{
  "n_experts": 96,
  "d_shared_expert": 0,
  "moe_layers": [2, 3, 4, 5, 6, 7],
  "router_score": "sigmoid",
  "normalize_top_k": true,
  "routed_scale": 1.0,
  "router_logit_norm": 2.0,
  "init_std_router": 0.0151,
  "lr_router": 0.000899,
  "tie_embeddings": true,
  "beta1": 0.95,
  "seq_len": 1024,
  "train_tokens": 319300000,
  "steps": 5453
}
Below are experts of layer 5 (counted from 0) of a mixture-of-experts language model. Rows are named router (the router's row for the expert), gate (a neuron's input weights, with its number), up (a neuron's input weights, with its number), down (a neuron's output weights, with its number) and show model dimensions 256-319. Each number is 128 + 32 x the weight over its row's rms, rounded and kept within 0 to 255. Numbers have three digits each.
After each expert's rows: a language model's description of what the expert responds to. This comes from a sample of Wikipedia text that the model never trained on.

# expert 62
router:106100081163199204128157128136085122072096106082125159089109108095140133066108130142140141103120138081138161115107118075113172186126106174157140149131156132174154171184156149136152133101105133
gate0:168155116123099115190126078122104107174101101159121133163108131126101138157154107152164169142106119126165153145152131146083127148086077142114065143081088135137164102180123108090130098051113136
up0:156121143094124162069122141119130112130140136141187165143128102126164109115113133139145177110154118122103197142146070113154173130187118169143134150077163134118129121090141161108082186112105128
down0:142111083117196157154141121119045121065093153100121099138171151149107158138126151169134153179118141141129113153118148128150117097093137120117136120103128120125181138195124167184161115069158124
It responds to: Pipe separators between table cells, especially after blank or rank cells; also verbs like nominated, caused, gained.

# expert 1
router:090143163088192158115148103141092132128131208107119113112099082090120147082136052128205125115205116111084146134111114053098119193099074141181112107163086135159150161163119146132165173100158139
gate0:144118087119121116152122121129181132102074115176088087110135133127168099136157133119190123085067095167199110104157179114130131127129142139115150098114086124122110121159100060170131140159126137
up0:110123108152116186119161096149123171125116122125181143107121125087076141084155111127071137087159133109178120089079088100179100177120119074122104167116075124087117112175062168122106124217153134
down0:120108121122111116158135128110145153198107118177123149117116103089139168147114152181071142111101130156131101124095111127102127151176111107148109127142133073164118140141140121187145084119055127
It responds to: Wikipedia heading markers like ==, === and ==See also== at line starts, plus leading list dashes in taxoboxes and infoboxes.

# expert 22
router:117117077128173198096150102132099145080145172108158160094111101100118178089109075108173109090183165094101185175096130090090145180096076174152130137157120154138153152127156175170154170089087156
gate0:156165092106120136148089091136170148134166128145122107160145105066131126144157140151115120130177140136172116133181186117160182078160130131086128110141119141169124134123125087122092130068150207
up0:115176140152144167132111165101147152120142180069136161168137154047122113109113118126108144161134144148106095145138111165151084134084092143107120074146143097109180103091148147142187178178092163
down0:145107120077150152127126144109144106141177180143126089088179088143163100140178151087122095049129121089161106157153134107102106141121084107106134143114106136107108143141129175148142114081135143
It responds to: Closing brackets and quotes ending parentheticals, especially in tables and tennis tiebreak scores, like (7–3), (MHz), "Shake It Off";.

# expert 55
router:147132082134148171133117130040131130080136192073079146099139143108141148058106121121099131166124184149083195118150162123145149134083069152171130140114080119138155101138118142085136102154080139
gate0:129151095165138128091097139188178092098103127152161082111091152138163132151169193136080124153155113067150079139118114117139129142117183127108109161076119147167153109143150135143110131140103180
up0:111176124104130089199135085170139104160116140134159144099074154146099162132144112105078114118167176141185136130135109108098138112127159095080120162106139135158137089100157084229152093118157105
down0:134133122177088100120104158151105150149143134103150088156131144137165102131155098122081113126194078131114173157130088116094117121139140193123128201165102158118105162094147109090168185151152154
It responds to: Line break characters ending sentences, headings, list items and table rows, plus a few infobox labels like Population, History.

# expert 6
router:112074109136157155125138159113150075124116154122124153183120146135165095090149188100117128154147140112131125122117137166141145133100155112155166168094190114152094125076096135133140078182192105
gate0:141201152123114103177198101133129162080144145022063111090092093115148160132147178091116165098127111114103135127142107134148108178174111126105076132133140191228079091138109132137128164117083116
up0:091112122187100116098119105164134089131130108186037161120118104143157131134167173155160083121101113108142128090129122131117097140119124142133112094141126116156139148097124207082209162111106119
down0:045135155109083162119070096117110110059122079133145169189112084163131113186160067096148125163148085104161138176148133132102127188135124088087135155095151111136111183112161163112121049133140041
It responds to: Articles and possessive pronouns opening a noun phrase, often after a preposition, such as the, a, his, their, its.

# expert 32
router:159140152140123121108162123115121141109125129141122167114148097098118120129111152139157145171166121050054113140168075110164194127108063150140092134089152132149106169110102188114096139109153082
gate0:166111148114098112038191097187145108124179125166112130143082130119134130135083052151114143123154140103118130189156128155117155128082114126165173133127128108156124078107127122142076162146112108
up0:096160151012136118166121127163154132126117133118115145137127115135129144120156133069119078128080125137122111173090142114151141077101097089143118144188148156161111115106128106154137166160099172
down0:081118096084090130135136132079150073107112132101166120159134113158138151122129125089130091130173129170113104099118100136167107121079093117160141131092128161119154099069115175150105062127131160
It responds to: English first names and family words, such as John, David, Joseph, son, daughter; also final pieces of surnames.

# expert 38
router:065107078085177160089117163181108159099095176079102167108103139104123180081157096177155163075142184083074204098098130065135101159132067186148064101163153094128125107170164148141164171087100139
gate0:083145132157083146098094066140129124056080106214147106137155146151123145168109107189169141140105094136119131153133101137157129133127131128120149102059155127138133143114096132125122115095142069
up0:092149078166138095111152160092074172132087189161116088097152119143121118093104202152153212126124131137121122081144129144094094097161121152127131166119098108064096130135133166130188160157153138
down0:127085095102098129108119153122199127203103115134124099104172116122131114143070188105139122132121147122149127096167160149124171122090085159144094155135096149071129075070152137122132124060144131
It responds to: Numbers and quantifiers before a counted noun, such as two, all, several, thirty, and of in a couple of.

# expert 0
router:159142172138135079130120137106138133089093146080123136146114072043113075089069097131134071172155117129132136171125101114157109120143155099157132157085160095107109104129170117162120136139090093
gate0:088118202024099110136073116087176145084090123068118142148177082190114071146143073112133122161099096134165130122164167118138118070121124107126118100137136142158097117149112124168069064172076141
up0:103049122098112101092082162124158078129140123213081089131144119125183166125126121085093132164112179158165128129134118116148134133115106100111088191090108158186148141105179106147134098137153139
down0:096117077101110058145153137217092136177135111121145209142127144078143110138125147149160086139120133083121155127161200113167181136156142078206076141104098065128093127156209101087158061068148099
It responds to: Opening pieces of split words, mostly consonant clusters or single letters after the or of, such as Gl(encree), Fl(atts), bl(oc).

# expert 17
router:161103137130159167094163149160075104169097174152148153095163132115110139086096084110110128100170170104077122103151110076144170123123114095200063118132104137145108178103143166128176141079104086
gate0:174172133107107117075215104160169092206124099087125113094181151202110087173143190101091070138187138155133104131187165136071140159116154112143096145152079149163107190107075072079139168148108162
up0:139118107123109129118188136094188086094106104204149148166110129078063120117091165133141155084208129119116076177106146140151108108172121141155151088085133158155118109125110137162093145140128093
down0:142120121109126087160174149117138128128075153113148143120193120145107166140105136150108136107156100171118179123128161123122129196208132083110113119111094125149102116185171133193136109097070116
It responds to: Short pieces of English names and words, often mid-word after W or a capital, such as Jack, Nick, Rock, St., -ick.

# expert 18
router:086121088056172140099143085118100144080128194054078133122115125112133160102140104165141101025161134147109079163129166117118149134051097120140134088154127188130118136143111142168151117113151156
gate0:156086185124105116126130144110168037156139135064126134123109108124174196121152150127139102149140178197195115092119136171158165076075155063177123102109112097110109141103117126146087063111147159
up0:136147119140101127097143104049154188154158144121105180121099129123093127124189153123128139145074121133162123126078070129127158103161177130118098177108127157084144073110170131233104094105117075
down0:100123125165132156093092119133117115099174120126099197127153066085141111155161121124151151191139189129096152124030111137110130085163181159145166160118125101168140106119037092187183160174174072
It responds to: Spanish, Portuguese and French particles like de, la, Los, and final vowel pieces ending foreign names, such as Hidd-e, Red-e.

# expert 40
router:108124098139166128133129096132077087080129190115137144162098131159147134107108112134074121074114145102126124153111153126095148159133104157201144123149104126128104197199160124092179106043102137
gate0:133097085136121133118151058130160141135068101100108152161084112173125110130125119164131081152155173081077113110089102086121134112176150151129180158122079156131181102095157110149136151084119126
up0:124104181146101155106158149119122086134155149079083134127101111130127094136116158143100059148133087043191101079164131132163169128069156107117097155201101159091182104155137071131128167112115115
down0:130146109128128109113188088196141136159154146095164100136116111138125169136165116140123125121137133179150072143120130127102126093157135167138089127098179160123073072141089126122137126134184166
It responds to: Single capital letters or first pieces starting proper names, often surnames in sports tables, such as V-eenstra, F-ukuoka, Flor-ian.

# expert 60
router:091097125147151127145190151124107094125143162086123167105122153102108091097062042123153094142157109157135117137101099109100099115086160176124140072166115104098075169108148147152108177119096132
gate0:110090206125136099116204097146078077179116109051173075079123056145066116124082100110122078133122145121080153123132176154125208112110154167097149145100131139149084162132120116103090153130092075
up0:060077076094146093124089132115114128146110123110120110151135164128116123145147133119104120147135104096091135232141143143138156120108132108147111054129128145149160138125131085096091141203147082
down0:132100163119135149096195144055167153093139110122140115208106075149192166116159120174142181138155143116135127179096075112109152105105099151180147151118146150152116108144097134116140094179055075
It responds to: First pieces of names and words, often S-, Se-, San, un, re, or vowel pieces, such as Se(ga), San Francisco, T(im)berlake.

# expert 58
router:089111111128205182092134145128119106096126124120122171130131100113167167088093097118104160085125185097098131137128124079130148175119114140177166134111161141168197121154161125111156137128128178
gate0:114131174110143129082227138129165135118127087167134142135137194083116178149151142129127135116066120053110163082161150128158127130080128165131138128179111108149149104094166117132133123136137177
up0:085093101113117104161171084082165182135113085146145145126091144129163126139128091172031089122149120126109159150126161175123124155133143138135145067106106226080136136115144062094124193119109119
down0:089121130170255142161139143146162169116116090138150117123118132119138140121104154095041121108135125119117143134157082096150120101108102136133160101105112173131078123150136116101116127147167129
It responds to: Column pipes between numeric cells in statistics tables, plus semicolons in score lists and labels like Height:, Density:.

# expert 23
router:155125101131205159082103126117083105089166186091119116119149119127096189044141092112132144176129149127063177168166142107114100153099060160196113164119098122133173139129140130142181129090103137
gate0:121102171160113094073172102163174151123156113128096133159123133177144175148106129102193150170171125136190124158060087114210134122113118131123162104135131080107110099101121117124077060143156126
up0:108187181093114124114137135112143168132146150114076103138149154208109082127144106119122088135168176127115134129147136147117184134018128147150162129185143148108099108139178143180106175070079088
down0:147149137176136127140112108165138169113055115077130111087173160076191172122177084121149127124153121097113079135102131135157155179170170114139121105150102081133117113172125148042142129150146136
It responds to: Line breaks between table rows, lists and headings, plus opening punctuation and name prefixes like O', Mc, d', anti-, opening quotes.

# expert 27
router:116130101159172201123106164099127103099193158112103089106140144177114154095128083158098140170151148149053151113111119114126068175105120144155092145142125159158178178174169079118157100096109124
gate0:126121109127105061214115158125098079112166138135171147135162201133180181157091163173137063122137076100175136120112126129107064147175129135164133059144086119102130178130132175170109080171116230
up0:128121114131122091090163188144100096125108144086111127148073160178056069136142150095187098101112152144153114164105174130106142135131093177112021131175090158137141167143098141107091087174201063
down0:141133171105088098151124169136130108086129092169106109137091120120182196168165163098216131146154113201144144114139084118138127037107114149183195138114088066151139153165141157162067148146133151
It responds to: Line breaks ending list items and sections, plus openers after a break such as brackets, quotes, Mc, Mac, and asteroid codes.

# expert 37
router:057105101089173183153096144143110111122146186167107160125134127149146136099106099162137111115162145122087151113130173128090161166067091116099110123130152138146179083115166170118154177121108147
gate0:154134136131120136130112172101152122098130121126090110140156174116167101133154132156188120115104121133115106173079164110114150143106125134121161147091140086115136058098080133164058101109089150
up0:075150157179116140126119157134160098155079113222099145153060147195123139126113110185093099143115071108101090142134127124170179114132110145081164148157170160166125184176134088076125099120109183
down0:106135145110133134103178157117177108154173123096155189146132140088157155109112159079139121095100062086132136161159155120105133118144124091108170161108119093044084120135137123055115132162103094
It responds to: Spanish, French and Portuguese name fragments and given names, such as José, Carlos, Charles, -bert, -ard, -cel-, plus accented letters.

# expert 7
router:197117083118177144134131155129110130106112183093104121143167079137103129073102103115083148116138176113138152150124131087086174107106088125170126114189136090127152154143123139137139140126075144
gate0:191167123069117107108179178091132132096144099143124104072122119097154132140088149085205131107142131062104177149049170136153144151137147074123106107138135100108145069134098136079132157145159109
up0:136110102146128136113164138161142173114106122145157162093174116141099109116163147172164105169138173086108138117104142121150125150188122197075154136185068119093073122156203147091146159146080139
down0:137147064100139166127113144088126115178164159141137155049109158065152147121111105128162107137130107152087174140157131134128146099107087174141125100118126122119071129081111114103145220166097124
It responds to: Word-final pieces ending in a vowel inside foreign personal, place and taxon names, mostly Indian or Slavic, e.g. -a, -ina, -ana, -ari.

# expert 41
router:098104153160181198105119079121096107106095175157118143101172134164147136055067115125101108104126163121096137154135115089103100157149086181178112120119134119200130116155162168106185147125112116
gate0:131181104152125173138187048150132103097076128111135122111118157175066129145162155114155154140179109106164108122137187112089183131147121151107090109143139173087121144097143143165152113178111087
up0:112106112096112096199156150165121104123187167138132115132095130160147146126131147166082167131106160162084111108132110175137118142074126021152088139093123135118148089077158087078161118130062146
down0:095061108079109143125137135087084119051202092054187158139082141095140099149196137161170111140089084120152186071141122088142167139130119139124131188156126090133145139185143101075117182143097122
It responds to: Semicolons in numbered or chemical identifier lists, and the word piece est/st within names like Vestmannaeyjar, Ffestiniog, Best.

# expert 56
router:185123166171091105131108107123191110131141075136140143156112147146130103174121104173103111174140122164114130163127138151121134123161141082139125152100081129096101162150128100093081174147137154
gate0:111116115129113102137180138130206127104097151100159109152147128099138183141085128065057169142119092119136141082194145119063119083105123129094145165104115087144124103141093112146161158143080126
up0:116066136088157114112150159118092106170071139201066159194120221176113070150150100121118100085113162152146101118151095124071152131102099136102148098192131099150165168188087095118121133118125091
down0:102091123086125094155170202108080152127140114102084118150181104190088102165185142132101108103105187140120100152125096148134131148113121122158093139108111175116136109148123106144146134148102132
It responds to: Consonant pieces right after an initial capital in unusual names, such as S-op-ot, N-v-idia, Sè-v-res, Gw-ynedd.

# expert 5
router:078161102111095033133127181131137169149098096130114048122131143123135124169198188091123112111137096104204073099154135167157070098133224139038116113119175130123139080091111097135134070153151088
gate0:141091159097125123103162106185072113208132112121146158129067128129130163142134106102131077070103081162116129097112195126107160149121060131124156144098158138129148170132165190127066156172107102
up0:166092060150113085131128123138095137134128138149147082101125082154079133130141116151090104140101140194156081183127154117136095108125103105098134196101129123122108038130094123129178141051175066
down0:090105075161119163173098096168112122113130117216131165132153135073116184109141103147099143111052123126168102134142149122126125114114138152125121145060104142184177017114123193163116101167085134
It responds to: Determiners like the, a, these, its after prepositions or that, plus clause openers such as Additionally, regarding, involving, using.

# expert 9
router:105099106123166176124160126112081113069130157082118178077131073102110151103087085123183147117169162086106169165110138077102153176080081154183107120175136141170149181164172180147171169082121139
gate0:158123113147111142140167148053178095159168080115157069140211130127137080181169107125123129170120133114165000118103109104149144133121174062064082118068203104140154158109134103107146135160086096
up0:074155141133127087184173089146135132109076112084125183121100085095109139127161146104096145089098114130163138072118157096127105120107185164175159159088104045138167176116139171119124176187138134
down0:160162094103130086083144117139142123102145131076133178179110079131139115154056110152148128151126165175126117119129128102110156154078137147126117079128181108107070141108115088147147116153127133
It responds to: Pieces of foreign personal and place names in lists, plus relative and clause words like where, which, when after a comma.